Weights of a small mixture-of-experts language model, trained from scratch on English Wikipedia.
Training: a variant of Adam for the experts, 244M tokens.
Below are experts of layer 3 (counted from 0) of a mixture-of-experts language model. Rows are named router (the router's row for the expert), gate (a neuron's input weights, with its number), up (a neuron's input weights, with its number) and show model dimensions 0-255. Each number is 128 + 32 x the weight over its row's rms, rounded and kept within 0 to 255. Numbers have three digits each.
After each expert's rows: a language model's description of what the expert responds to. This comes from a sample of Wikipedia text that the model never trained on.

# expert 30
router:101031160128109133140147130137122103149172103202163186137158187070155125095156131106137208155163065110108081201168117095083163118108150088133106132126077102109073152129065179148123115101116121121090115091115113089116107124170168136170159133075172092076122141142104217152049134145148130124093088158133124159117145142138112154141200110110164113136167156116113121136095124148103152158117090095178157171215170127149203143148103156152110141143116145130119124102152158150191159141104056130207150152168171126132076157145156132113131158143127091164131176080127161130087106145178136152068140113092129142092167163158059143145144159107106134132126168114125105046111157138138140167149148140112115157102131110134110180118124108165116157136171149089111121157091115161070110107133149
gate1:168082103105137112133159113080121111145138138140113149096150145098175127170131142146157080115104134120147143121116161150175134189093110149116065130153130173172084162065176154161105133207106116140153117139166126114124153138072013136128172137114116149085136064133125126108158097115117137128140131150127162089181167169084151093152128121149143142165173081099157123164128141151175120119148148121050124130128141134049127088136196178134144161080169095147186160094112176134097138103109153112062102100179108139099135167133117182159150161073084181079100120197152170147149126163144088124092121138163090143107069086143137152079116087112133148104075086082141115132109098116121114149105158176109167204106152139109069099142085095148115108122112111147123095177076168165142036117114108
up1:095136212182109150115152125125143144132134127101159059138137122089089156086129138083066114158181140115107101129176118113112127091126137076186137081145086144093165136157109115094169138100170104170103119107087118152146054149154147137096097103117174140139200099105151090128079127159117117111092133125120131156139103096132121182107140148141100116081129176164090170100122127134119118150158091183174154164156128099178154144126099101119163171167126156124159125173124120123096116160206099089111138123124153116198124158122187118117168128136177108161157163122111140158137083138095087139159161114134207179133167064121144121144147021137107138079201135157153089113112118092119140080126116095124106057074132206138083106138090225141166126137134121131099108091177056148157153130170122
Description: Years after the. Year numbers and adjectives following the or in, such as the 2007 Cannes, in 1847, the 2025 series.

# expert 8
router:186103129117095179146122111121095143128161125158103179106122086101130154139088079170104070151107138119108112129133138155113160090098104133085097127096137109087150077143141149136109141110121133152116120124151114088106106116179180126164115096100153118077073158089078073076085107119110141120189129151110155130065140112139112163103143132151154136156160108161126216083213072134155143105135092126150142141105152200092231031132075222099113158092117130153157148097126117139123123148117081120086110093105153196127050165171086119116126115126101172058100142125153134135121146158137110089105135105092149138154156174116084165090139170109097119131134101127078117102143159133128076106123129123111173129117058129157153107167078117079145143175097085065157177127146133186146151097140183
gate1:078131101114079141174113090085101147192098116128190092123099171147180122127082215099175168143088099171109085137091076130079107120167165122099128133067116123135116137134117121149133122114072102145128122146119163098149185147084083088062162117159157069115134078122177181137098097140150143170143131094104170115135077104166105133134120098107134132147109133161104106099095143085128143173156100139089092077205160113184164149187174107161154128101126106119175083165123097134145165123173156083113163128188100097124143117062092110176112142128144111114108090131098138156134066146144131130105081128116080144080139172128141107114183165118116177113153088075150081141153093141112115142106107229096153102058096120120159159141089087102125113138137171149152073164100124202096145090146117
up1:141160119132068151157093140122129147111120108061124124125082142152154108150143173097157141140114056169110148075133085169067083083151110110091157101098122122127204135134087152134096103119107055137119125139100109084117101122094133081128170132126099117108146135064157128166140108234136145164177141150135173149182044108183098111090126138108161115138083134143159080132137151051163154174094069128158107112131124082120143154156178133117109137147122150122150136186150124150136195147141138097122136102170159121121119116071093155086096135085163133107104114125092104153166097157132081134173123133117121135133145126060199108143132181144167121086075091144168069113162122118139181142072103152069115061076130150095199126077103084114145150118164155135073085206127125165144121127139165
Description: Numbers and name starts. Standalone numbers like 12, 28, thirty, and first pieces of capitalized names or nationality words such as French, Karl, P(oseidon).

# expert 27
router:188109077106122118159217140174143043199119110170101113166145121098133178138137103126065134122058160143097126160149081147136111080090146107128190122097159147148119110122201131121144158134134095144124132100142132091174173068129146137116194089141061156126106095188154143117183140125128129085072166147147145093106175121075152156170160144169075168097149093142124134147153121113161141156103145108145163135125156123114113161111118078157122117110184134139207172142084135125139054092113147106104106137129100164147151139116132160102107097111142138164167091164150090077094161170101128123128144124127131155129146140158189093181130087086108141138143131116148130134142103128112136059138050205205169153074100090177170143165210102101113102111109168088154127092091115107122138135160153
gate1:099132147126107127126103145138149108118112157153181134098178105133087176136055158101135147168103140168124066209175109150079150094111171123119109127141139177093079176127127105113150132085081122191092099147117108080091157176137150130080137105126165126108107119136121094097104137180130150078085118182089072176114076095086163113097154119131090153126113147134093097150154091082180131134144145168140195099191150165116131112073161102148153089142118109206116106140141193126131141070204058103117160090143143142144122157183149097081148099127132199149089046141111144180126091146094122130152094128114141086125123131098092133128211140108099110169132170065138168124152115129112174143088135125161126082103110157091086164135154097115152100101140083107162121092132110098128181058175109
up1:165143104087149118114142136093139170128123100159103081119144123119170084142090159114092171134127146135145146203162138134123200134111132123114102132106116088133145095128196126118148157189186167136173154090200130100151116133121099093104060096101110125122133135160171103099204130107124102111100108183165175147146104173131099128232147122127080215138176100104129071083156049097127123198203144169118139110133139100118110177160122177146110119130113175142126092106156142117151087079131070117135168110158109081109102101136096151135128154136112179164107135175122214127148123110112059107128129136140150121102150161156141096126127123065092050131095130101162146100192108150117119120066115147163083086172084161089114144158138086109127083122075133107065158108124138095112165095116145
Description: Institution name endings. Final words of multiword proper names for organizations and places, such as Center, Conference, Authority, Association, River, Institute.

# expert 10
router:133205140088079109150143090107100168090135087083122148129150120166149123165140136119095112131181100158106109094122170134112108135176132130154120125145141157107124096133111167123146134116152202142104157105153119132146096169091073164098100187170136163133193143142066082100108115103121133169210203120160118134138101102137119113127118180131077113066100132120160098166110192114095137067128156119113145060118101106110114101148178122083185082174085109125084125163107094171081123121152162099130109128134070079156213105124116118104157136123140185154149095122127077108049067085134136154172103184154119120170073115119188145096101124163176124068185132132106168169148156159101116135148155107090128179153096155127143131136086142140122152112151056194140142140138106124103088086054107
gate1:101100127114122103114140116128149123083117131143107184135202168162104098178184083118096100051146073088116090060126135169155084120159104155148124117161103124138126124150115180097134118139090104154085075159149176129176098085141103070207130116170160149142099055048105127114073134151134130078162068137119154151106074135122136143066092119170094081116104162141165171093095165169102144083148144161117099132036130108140161094167096071112145143079061125160147169183127124085157149092176157145072048096117102156133138168104156078119160133133151110169120105164114076127120164090110140081104164118094182156079150114174171147098106112110131129126084130173136103126157139125134183125130130124094125115141152144124104113127162142150109145110120141181169120191178107175119159116139115
up1:131137121147156113103134130161076138127079117107171053102114121169128146113160151102100145173129138096154107196073111103160148198131153154122132139117195143154138112078146191174153155087159158126115101168076152119142108124096117118081092103181097145046115193167158130127168122138148125184099133146166117082156173157125134187168141162117162127125107127137117136151146072106097099156108150101160152110117117104086120151149137104106149107181106141134148121142102126139149112159158072102207162110130137115103118087125092130162132189159130088122146103119164141133108085186120142153154091071179172145160116093125087104073170107149129159149191131116135121112134129073120105087128073143165160144181119060191114146069160038120134149121132130077140137143143214203212119125142200
Description: Conjunctions and sports tables. Clause-joining words after commas, such as and, or, but, following, due, plus pipes between numbers in football statistics tables.

# expert 25
router:062136148179141087070107091100035174074200141125137186128157111125106095119077101189116155122156128146154111074126140180140143133119120128065138112114162129102144160120136126134065139141166112221156146155122137204129073136192196115092133096121150101127101131096130179105137058134095185135124158136109088145132115140166116192127136100087115109136148115175096058137118152115100098105195116138136101163103121138092152110124127113190152159127098144104147224203099172144051183152103096129143130146142109164108151065126138093129139094129087080154111175134103165133145131125116092097097111124116126100078150053175072137116135146171136175135073127124141130207143114126151108116115129090102182104131100177107124087152118153123123142126112149078115111123122144173146164125153118
gate0:140097124098133130121144086140133049149113066194127101130131166141119130134133078089140139155166137161104092108165140059097097119098132109131177102127126140134078191099090193101144176086104080132146121096148117162061163103094092139152129116118117170183154200098136096118151154144156098149165100134116165178109105149114120132168122125105093153082169097168133114103074121092147125117135155139153131107163095180132167220171159092124142083111129175204171114086193120148113138057177121156126097119092132183117091218137149144196119159121169183150108147159137119161177103186143172113144108150162164177135096131088190129216138104092116107103095097164078140096083128164139129084133110132182101135175139188135096108095098137161134077125122114171134108132123128126118104117145124
up0:115128153083150178107084174144108124112110091075157128158140093092155161057135114135130182113112162121138105086079052110101181221133160148142172033135124167142101144072125127103136144162140068155108136063122178130140086127169127143111155147144160125103081080035166133132104122146113141148134112130156135088139180174121100156131155149098106154123140113113142144106142106125106127165131177111134120143124104112148095119122126101110081136126106075138115152150208175155092148185109092114125117124206108134099087122117177140093084187055089059133128147125155127104138108134142127150165094121152035177181068145089126086178130138148144154094156063119152147124113067154126146111110139148132171137197145198140129142155135075134151109113113078146157138171149152135160163110185156
Description: Word-initial fragments after the. Opening pieces of words, such as imp, ary, rap, Trans, often right after the or a line break, plus the itself.

# expert 28
router:149151114202154153098132120109117131140147109107078115147122094105100088141184149199127073139081124147156158114120090153111175127122138177099124188119136142137133117127139159138156132172148152119166115147082142114079142144182150107167080128122140087096103074154143100134182149168150121201201209171155144138134159160155163113132088152155132120109134173118122160118198117148125115150154146118168122081118153148105078141145177162081114075158139125132081205146164105122146156146193092131138167173020122153140079098105137105126121137098110080184099097110109148101171162183132118102206127134127121039159176135127130149128129168104141088053074150157119107155138116108254185182160122093132096101153102102083116121146105122097113132126147108131122173111124129143140156135136146
gate1:169119099114091139130040092108142107148131103159160058154119080137136119143148122096137154144114156157125065152115043117126107066135165123147098117176126125222092114030091162110153097159162091124139161079110048159111128118095102121138133029169079138180114166059190149101154145143116092091109111069101167135132162151135122164109113106112146141152115110133151155089101168151139165153145116114105151077120162110139150127134108124081190147143094136116105146178102110124131134180160122103119127045121112153103135161074159164155099176090178132117172125137102090148122153154065124166094142130148145074144090110104146115128097158144136083121083156124127122110099079142146163069155133150151125144102139107119211148125136060055084126154130067137147083130163177123139110129089118
up1:151035120176144115121149125130114071147154161148135166155098117179144145152155125103204097160124157072169143130117142135165150125127053128112093116144121095170147107163103177157080062119112110115123115138078112160087152107125142081167107080124078098130099191146156151136158145097096139116082165132146068071097131135108119138074189107087108114112105096085140099103096075113127065154179152134149102139094175157123159094156080154108148102145119126105095121121111122148138126133127102110172109167144134152100090142090136064097139124144100117223143144150167185173099092124169110096102073147145094140184150129164128108117128165168095089106134177077163159116098163099144085147139136109119134140160118141158129160108081116131127086125025108058147098205143187151081103062071128
Description: Vote-share numbers and roles. Percentage digits in election result tables like 48.8 or 45.1, and role or occupation nouns like director, politician, actor, organization.

# expert 26
router:162119158088146077120116168143085102134155125120163116115145104168113114109094063107145098148137116140134138101135122132094137077081143145118152121164112109078155140144063129162138140076114082147119094126208115111150125134193141143178165089138108088142062192135111095111157067090157120166082140099116124129090147158126110105190193156109160161112135161156165068097143095120131106066113121173130138174074126165081129099148069097134156129136119107172110181100140154117134075106107123139148114108065120098101107136136158121167180115120123197062134141126073059111109124149111036111106065128120127082200131098079143106102142175166120111176090128137122170150109107151148124116128123113164174121149154243090131107113168145102143157115060077148193133084136076107125098129133088
gate0:134123114035140113211107105135196168162182108127126101195132110123048078125129093170156115047097093135152149060133078137116060105181081104080115136122185127110144175177125108083082169113123138118097139129134143130121141202115118200146176107175088128097158179112108108118143141121109096123110053111097149162122134088120087163131143146125188117081124131083139165120080104104159167149092097149096148116158114105083117145100162060141105121150144101055165104169126115132049143155136133104159171112120168111170164101144149120131108087105204160107099141117085148163114118191119143147209109131159147138099119158131138140117162133144153120091115111119107118105080138159088129156119143136149042091169126153143181138137180111083146164155119152128129092131124103154143150135171150
up0:152125045127106102162117110130124142208116137135128163119156143073111140123154113106177122109062103119099126153149154124156101145095111082109163121139083139057091168084148134134105123107170121150147113061167164097163152202119126136155093056080082102131136161159074090165123087123133114092077143176170139140148100067102140155141143116116153123158134101091146171188162113111096149109107093103129134150090193120133154117110098070099082121077126158106163107143157156178163177116090161106149106132154139172136148114122118091191108140098153176102089112071078167204120095102145158107182069107134171145182110120132205067155170086060107076129095149148105143112189145145086123107124162151114120071158148125209124084144121171169178139127096133122143110138151131113112119171124163
Description: Sports tables, adjectives. Cells in sports league and squad tables, plus nationality or ordinal adjectives after the, such as first Slovenian, International, Hungarian.

# expert 5
router:142126146124156126118121138140174125130122109092123186131119147125141113145100196167110120120138121127147140132095158108145116183155140127164125113104166184124153123128165082165104093203192141143159035097143134119161149189098160139151116154135130112130158092126069154102155109114099142078127143154209105144166126137095112141095162114134106085131065163118076179181120119162121136169110102168186160088090126085113071120155111146077111122119148128108127122214171115117105087110176112149117160112189146126127113110102092107117141092099177126212122090122166147110164123088118074112245163172117092158157127135156151099120078105111141130144185120146179141170135101092084122165162169057114088115140152060162110182185152123132110174069087141097143118134140061085162179160138140
gate0:155143104105147126107165115123155083122087147176141107149075129106144155098144104163097164135142117118145093124099170174104130086153154104126073138107105107125083148054145070089118140108119122201078091143130152123130117143128126107094124100110114166190111162191143093155115063189037205108118146146144103114099163132116102157166149039163197119156151104092094181165191173145110115107177163085152168111202112148130081144117114137138105096119133116075098072124194110082152127193094132154090139083174141141121104085140154166104130133126059143125093124122162172120129137130082119151152138149086146171094131119133174096137109138120156164097098171137155148118114124120201141166131153089068122111133122152091146179123172178141115163150138155088138100119049156042144140157094127
up0:079119102154158127126150138091120111160177104146078163149067126119141138098109166167117140109173082136148059109099150211106154145147158115125130105119140182092151151118128080057164116123153119190098087109104099102146101152120147115101116121066084192126152125166108104180077101163078145114127144103109079092166129071090140152145151108142189134136185118120153158142134115134145066129146078171118131107184102185136102080127155202051150137126114133119092091197170136098157131125121174104109122084141101118141079108137106109156134152083117202116134186154143140113065074104103120135174135179151165072093156084148124139080138121126139136114078126101150137112172126073150163111126210110075165107136100158092160145115123213122147168090179115120138121079085153141154192146138130
Description: Election table decimals. Digits after the decimal point in vote percentages in election result tables, plus table pipes and minor-planet discoverer names like LINEAR.

# expert 6
router:099138173148127116103064107155157156155116151141112229116139097098129113194126085089130070168112146120126105156132165133134134130194121158145112121186125143096131119132134143144109135142112170096182128155045159118174058143164166104127203107103134137110143139134106078112060095110112113102107083141088134137132186135168127172114125112134159141121192125044094146188111102144160144083143149189124123078108127171098117104088105095108132102174186130160141179087132198131130086150077085118132132121178136148154149125159119072128086169124094120052109167081101098127117097118138040136099093167153127131125147172196041091130106168154144128156102114110119147147149158164157116124127120161166136126141133187128084092143103227149148143089124121115152160075126141112153099140126173
gate0:198153151132172068160138124129159067148095170112127172140212115126086091136143089167091081135126193150168158159153113153143093162188151142080103095132142186166085123061126122160129180090119156145071123155152101165174194123098109137097148138138090152101087109168098137050142075110144097072096091135159142125154148139093133116093149144177117140164164152146095171102156129141120184189171116093173164164113122100137129161169131089224181169103148127132146153164151115155183116083159100107089093139115152117171127095156161097101144117094141166147142138138120118169100111098147170114145147103147155095112157086134102090144097135105170148134166152182042128132071179191140104089115135097124135159164146117163139066129124096108143114146116168127148145186142133070149088122097156
up0:132068144155149116115078111182130098103120160108126086164126146137160083143111142181147064120128146168143152101132127175083161134186094160129135074130111132116119125092133102114134132061125102172098093071126110141102143187151158140101128131119129144082123104125065161105120093173122130089076172132123116126152148142106139076088111161112168127138124134117064194102168105121191127127174099162161197143098182132156174178106076178115143071165141158126082096125148060122175083161141124102138106101084092109172120152112132077080174175080166143158139075147165141172152152162108088136109133078066110136165184130158147156113090154091126087111165158115155108192157043073153136124108136141085080097116122094102159144109126132108099104190119179140138113107164073095154055090112097
Description: Clause openers, auxiliaries. Subordinators and subject or auxiliary words opening clauses, such as while, although, she was, it is, also song-title words.

# expert 19
router:204105093111121125106136147216117052138141057127108126121141131098199087160125154149157159102048106169099155153146166083112185120127133161105109130089111155120163096085162096159103098209153098180139143149152150189125146109124119133171095092122132130148131169141135049100117077124118139106094091198135130140133208121134105165150124076156184150120117094121110092161114171100109193178125195069177113145068163171103162094170115181114137191159160179147155144173131116120145121076147143119083162140115140159130092140117072173112131155150096128193095156114162100173157139099116116147158152145147114199106077135099111115158107084099108108158125095126131142158099111088104116145097171133153110127139115107093167119103153136114154119139055151134112167184102108131137170137124185
gate1:090087084109176126104157120147126100101127100136075099085135099129147136119089106108159163115079116155098090138157077144084117115157099094207093177173140065117144111100109097155118120142162112070086128122080199082140077098149148132120173112124118164142134164127106135123116186112081152169115110122125098126088137131154176133169135140159128137141160087157155160142119161136159130169180092105153083122137128170101115178115140116175066114121095130110169181102134110137116077156104144158110117052114122093129144118185119183062089127117129187117187132077113051128209131182104107157107114100107174076109136164167140167168098090146111057082134052112116138082096147115137129072145081143124175094045161111158090080096166131115118162121130159129064144126158150175140117109168096
up1:161173114094118117119093043101129155123163154146148171068116130147127122198163146127055137073125167101118046139131122111181195116086126131092103109095138117158163175184160144135141155172133184138121073182164132153122127026082156115133130150182162111177079116074083135102119104075176137145132113134143175106118106126036123115171124148131121080124126136074114121084104121138139125066097142148108149116103088114143124121067161148153122118117160188150119123112092101134139146086110128124103074127129104159137123079063121148113143136124144082135186078146168100141149136053134137088088159133144106102146098134168091107163081090109091126175131076122106108066138148108121108128120130081079087216154135130109090103119190070128153163068127168112169107120141155149121083126121128
Description: Mid-word suffix pieces. Word-internal or final subword pieces like t, ed, es, ing, ot, et, ette that complete common words such as toilet or synthetases.

# expert 1
router:187119133152148155154132142141136125204082141134164037109098119139183129085149149134149151133083116134127173066148073212087120120122146148091187122104171072206154156100145093149119140133089163079149124111088128100148188115113150105146107145092042099115082135134171183145183143123141120130123095149134153141108106115123171122150144130066146168117105053144136147112096136104133116218154099109119125113118105106127111170142096125062099101111140105157187145069165140118119185147115149097130147108129166146128093151083078112173118118211129105173091162172123140123170154155122142116150111128125056156131147209176122125159105183103148096150062133164162124132098116118164156158056151140148098055115102115158175164154151104130134110113089147071090112128157171096127145160134120
gate1:104169135072079143134103085175103163179138125111148115136132203138150075133080167187134122149124138117112117117153194140102105099168109176071087115104092187191163107111175124140146107124155131143192099101122171167088153165122112178124051162188120161179179143086070188158134064148145169145151126170175108082133110161129101109197119102116095119117089189123131169174126167065079143141149202175105153145068105109101141170095124116147182106126143151168102132117151124160152126116112191127084137115163147099136135117105128181208148166155114127111090147158142112143083124130110186151181110162125115113124107109116178112165148146118122090093075075084107164163131130163138156138144146048154159127103112127165116129114146133116125096142097102112140137120153105145090075087180171
up1:121149123172160149133123106124107127105128111153109105045124118111124118064117114089188126155153101083119065160110088123161170122184119085119147146218110103136136213087057109091156090088128151084110153161101124058126116080121041154133110120147100134129117141171162109119157132149138095120151159136129117127110132113131149105097105171099105155193151117147067120109128104127095073110169070174122081126123099129209075114161116148113073107130167128085156134104132119109142068159142085138117101167149104164152129147145142103146105092122132134122097145148170161131145105073147148072185070143181161088083091134138148107132108157152095116194118061204106133114142158121122104117107082111105126132183127129051168111111081103130083173109065113115114104080110179142131043146088140
Description: Dates, places, group nouns. Years and month names in dates, compass words like north or western, and plural or group nouns such as brothers, people, group.

# expert 4
router:102115105141091147136075133063076151032068098124156105158113123133092117104057144138074110154213134113152086079107122114124185115144110172175063117157158109106151090141094156167120127167141120081145085103128130138132127100089123121111098169153119105137079178099162160112153117123160090130143199125112095111143137108152120137087108128084125133156085120109086107067114146132084071119170098143117124109117099128122096123111091184084170122108113100137080140173097164160121179154182143145073145164078102147131157108101168134134119083147122086121163129131070128050161169097101130095136119198125087130194130138171163133137146098180203126134142156124174136134096104122150077169128082043058113193156130116139117130125157067095155159079119110114129091123162172127161170136144168
gate1:155160100105142147179127139114145126046156178092153122064108105171131131126113107142074134150072156121139157135093111082061074140139145070114191102064139113208145157142119072139138163138117081159105165129091193193119167131116087117114127124128130172167176095155188136097067123146127162070114156119195145110152147187116110099145191153161133144124102133154140160051103099129127081086129128156107187166072128122154143180115136111114138110114099193178146128164108105106109129176134153095158119105149123141152072150120138132136126190132159163120139159175156090153183095117093148148134164167152138096151137146150077164185142120152152157153070087104118143142121077163107127107129061133123147116193137225094140128124122143095148078113097142098162132134170163164164176133163147
up1:095192117067124133108133101123095119170125148105133050109120108107123119116100188097145107126180096114119136138078137155189096062066106191135129135117140111059149101099164106093164157164165119078140130117141119112122171087144085137125140140130176136128145102126139107178152150084077080151087170147109118066130095062122098142112084171070113118104179114147110119088126158176101164124129119093178161114140136128166082168056114127083097141155137098234064148126131111179133133081103080180149148120103138078112141079087100115135096157120154112170086132168157129117141176121134181101172157133121114139162156174181119116186136116149145115069086074171109166112131100097146177115115155084096064160179137087142085179098167131160157163060158136122110104124105108098124130137142102
Description: Function words, small numbers. Sentence-ending periods, the and a, small numbers in parentheses, and verbs like found, believed, carried, plus Nominated in award tables.

# expert 23
router:121081102100173158166169115081114085148167177157105125221151144141098121132121120096129172121089087133100143140095126152100118144137143129108159098113096115108100202155183163112111226092099162106106073082096089082063170130063114126167172199157080120111128104158096140183123133180125125140155151146145107141133100161050168144137153098124169129122123108114126137157144081068163060145094095179084109153208133081146128078124098082119130134076124155131173187162186105155102146147127113132105130127089142122147133103122131127159138154158180116155125175159149174157140129124148154123120116107117075099104119140079143163147120123091116160127085156119143159142104151204104140086204082132085148166097099089130166157119127083128089102159099140189135064146115082173132105083105127
gate0:123130143153138155138097143144047154090168129140117117131144157177110193101131086164137170161104072149109156037123118104095156169130174164179210133145102151081129111118133132067101123090186080095162130110141105120143105141124089093147174099097161116130135162090108131149094115147142181106081140086187160171142115112097089117131207137141105130139175147108107135158137132114084092141144091122090080200135120144127184095186150163155089141120125123143122072108135147130134149117120131158219110172126103116138085166186091109167126158196120128128186148148120124153132136138167141147145121130169099172134156120104127108109140157132184137107086099140185125152082048153113106091124177080102123120172137104193115112113139110130167053166201078157123125137156109081138046161163089
up0:105162097076126134135108094151148179138099150145090142116140153100149105129152128101098115113207167123107151132160092142156124123158084117091014131187191196203135124125103146164133127176115149160125124154111127133131140094118192192126026174136109165146102126107139100141138168142117117109172169144129108099143123105161176137117047127133132097106099091165068108074110134145108160116121157146114108076095156124122086139045101148108156156126152125138129164171114117074108101138151141133077082131147140070129139121094184163086144101093177176099084083148128155094130077099060118105135124134125150082184145143131146106143134103123136146105177099146118118165157145075171133181125053083131125164185112180106137158151076114150121157066088129078158131138117150141180168148090183
Description: Commas and closing brackets. Clause-ending commas, closing parentheses and combined punctuation such as ", or ), after names, places and clauses in running prose.

# expert 24
router:116198127148147166133099108071169179040159158129094098136097090149106115162098098157149116079129140138130188119094198175135082164206136134106116102177135105127121073104134061099123080130104170082141194200097100178128165125131078154083134157177165161182136082115157139141143116126088121085194087079086110098124132128144115092104029146126075121146126087146148137095115138145141135109142202125093115136123090117162101132058164147082123154174148089081107144097131092103095129121162200128090112155100144087080144113119040164100143133160110143108146156158161104094133142121165138150125123170138106163098116170099099129104092093135147114094143112119125137149144130131144101124148130089086113092159140138072136122109125125116126111144214075180173165162159151114099096135083142
gate0:114166160133090142123109125101172123102167111111093128180137112159093117144128158085167114129051165173141070131100107120173103103170142115149131089139115176156100113116140149116151128090126136088129149144093120181091101134150152137100071146129156121179130098145199195161125126074094135124146137129126154186167188155114134107078125109127131057119069174193125075182134126083126124125148071128120103153143082073111095067123181151077152192172135160081139171140145166127126140104160151107049088173158174122090126118085058173144141088145087114082177157139133138107120153189129144179146080147116102218087071136170143103120175130125107149130138103082120140093171158140112109148110108146070135189112149128173115124150118110119097175102162062073082158127170115156144095153112114
up0:079148133132123111121131177140120126062138096054155086153074130110112127136107153122147185146150150144113133114095140119141222126137090135141097099159097153135158124070139128150167118107110112024126102129113119142094149133179148145113066151154184125126049142090119137120116096067142108061157144136165131135146174092046193120156127084103104120137123132110084121141153146108104126096110171094108106114146138158098111154090172118112148169109098193168097138051121121141137071134136143163157113145110078131144111099115116141121087142087149168122151157082086113168087129168104124139145090147144144142134114176096133139150139109111154098154173110116159134071138140089129154172134099021145100234120081128059194052106118155165114128089132137079143126103094132110210155133139179
Description: Verbs and adverbs in predicates. Auxiliaries and adverbs like be, was, then, now, still, well, plus infobox labels like Yard number, Running time.

# expert 22
router:154132119091091157120144108211183086132094141117136131110099120090137122112129096127092119139082186150089074141149110134089101053103114127136115103143151144110179061089206130109125144097094136200126120157223193151142115114189123140158129096192092112179153144151143065092178070082124120102057151150176137094122181075096131158119131113142120171115122136125178175147105123117108109147133141154145123091110125199112152158181089116131171110108165131161168130124066119114121076087134131113094114107108053178145168161145102151135108139131100176096133126199098124091115164149110107129139176122149119154185161173116103117154181090105126074107091136137128140114154108184094118070121087194164144097111114083117140116085183137073176116152098178109163170103112118103130164126135123
gate1:173169146082209105128085151165148146133170108194105128160133122092157141086122073105139139160157081129162064105134106097135129118100143135121065116152128179118165172107105114165116104165149073123114118134184105159138165140138110091109100109125092129132117202091114054156100149179141123110122077127158181187108152163141157171143113136188099124138105153163070150178106141087160138060102240114158115115153133147122074124150083147140137156107101120141125082123093168117142103192110118164142121130091162139146110109117106105151104072085176097157133115137109139158079109102092149109163160091068190116098148135081145103125114140119135115159096100097148145161122170043067150096079139115156155145110151066157130089147142153113087126176138143058129147138088104105200122177060127
up1:106112167105118122115141125117125193083121153091132107112132133110102157133125177081143145141171107092125115130116136172141123123194105174128113136131193139142102061101089093123110163046108123085123125110093079104057060162136154173145131146088130082106202109139170147170121111195127180116139126161116093161092129163134112134107165158101166167152138078122153127118141104101115123162142062139124109163154123148120092110150108133126118085149122154096129142110132071151097178082153169144213159127120115070131065068174185190086142149141143120106075093152080141156152099135116104117167100141167089123095090109130137067106116170161125150104107135158113096088084072143163128137103189115082171105055133192130047160134143097144124138156157093101167103187140077137065171107160085
Description: Name-internal fragments. Pieces inside proper names and scientific terms, like th in Lewthwaite or Batth, and first names such as Richard, Henry, Robert.

# expert 11
router:099155126124119130096103147164121150127139095095107133152140095183088104142139162150124105171099198119154117083133137123138148153170141160146133121173171140127108075128127089108089146106118138103132116165127201125147112153166133118142117058147073149160088171136064129125140069154109125092124114091138149141135116132108120162108112083120124141147133160133071221190177110122161055108156130168107108131130128109057126078140131143059143178109147131156189107199154163107109150121108106101093142108103133157089144128176126090147095099096133161097113153130111086231227095097081042103174067092145151091132118174079063106131119124122119155086061135142135162187096092135179151106084186152116147063174109138123108088175145138102102146153132173137137134141144105180143151161131101
gate1:139113084158138140125108140134134134124106138141140085118083160116127148079158167152186173128127103110118177135168177080087086117149112098191109177100109131147125108144143120075107219177154147129073152144191097115128118140178138115111223122066122122063049150149124158142135125096095158128125107149135142169174156109171111141176197131134156064066121078145144106152207242137101138128129138122095149126172124135092129181102113117134104148147056110136087125142163160114132109084097119106143153145116104125120155199110090193130127107154128073192132137132190137078134165091127129164126159149146132150093118158139105128161132106104110137125111075119136118098034123123134156112092095133117064100078088105104188119173138176097110119117121166123141117100201155139129097144133088
up1:121091106145157089113162083122141142175162051102145071082064142094161118128099122211165146090089134088136199107127097070116155117103066154150141134137155110110172150124123148088177095076127187149065118139129134117154062152122155178134105133122120161133102097133111132145111144049130152178130147112123186095138199104159093117102183077108168111126139106134126113186113178133090135190089128084117127101155084127117068145127105124124073157133088088145058169113172165169174135106143098084135134142091037121134110133096143120161109137124130130133098182149152130102137108181071131109150163208094098181134069158123111107121132125115135136198156111124094138142075108126225151130115097117121137121111091084109179145196148169137133127141131155090131119110147136170112100158120101
Description: Name pieces, hyphens. Opening pieces of proper names like Matt, Mac, Nic, and hyphens joining compounds such as Turn-based, Jan-Oliver, Left-arm.

# expert 3
router:202104099107185135097143156157081129159144090111079150138179113112169152163181149101091149068101194148124125124141170078103121146136123143070145147095176103135143065125104109180140162130004166190055108181186129133108143157158157163104078110082063137121113128194173104087148134117164119072116192082083152119072101154137169139111104166127181158136086123153132156122111130104163141117085181145161155122113145124086125082133112153131173191121153126130148168086081124101122065096130121117033108107126097155107175133122157150093117083132143160150118150146105106128113122096073070116149166080143125112145117135161102071109141132096102123128153129142082104114076096140131095084098134178133111121140128133179116097151149169105144168158118123111107146185073127142098131112155160
gate0:173159113119123169124109146185079157142159124139107168109133153108081115146161076138175159182109135172152155105149034137122096145184113112125115147086062109139139128127110097114146136105200127093149151134111136178133150105133121165100141095124162160186158127053136140180100138167128113158114082082201152152178148154087107041112086086158133099116104088160180129102121125162156198162110077096090140176166107068148093182135122170127113105113098142097109064085146103144121121133164110101117168099162118103149095103145089048138180151139178066166096102099120170119116057112152149162110135117151107169135172136155099175098126156128088116158146102162155062134134119158090151116126122094098081101166088176129140144135115158128204173103155153120111118105146124094165098138080183
up0:101164111142137091133102153098128108189111176139127151158071103156089124085095089128120144160111210124146145115098086043058069093119168175150152170161109138094124137115154132118143173157149146128105137143148139199132156097129179105149134130143131124166126132130140065082138121105113118123149127089087126078144138155106060105056152058133127159144162123121133183113142077197170106134175123147152122118136104183117133123157108147103135137131133089148117058141154085098163071152146142163136105143175070106136064066173128081137160162052127148144152123143221129130145144151168107135188158128153141104108112130135115191097112164088118171119071159164112090106136147136088151086182095196047164114146146154082147098108098089172127112144141150178136143148151180158178135151122114
Description: Foreign name pieces. Word pieces inside foreign or unusual proper names, places and taxa, as in Gav-rilă, Bar-ban, Syrian, ADO Den Haag.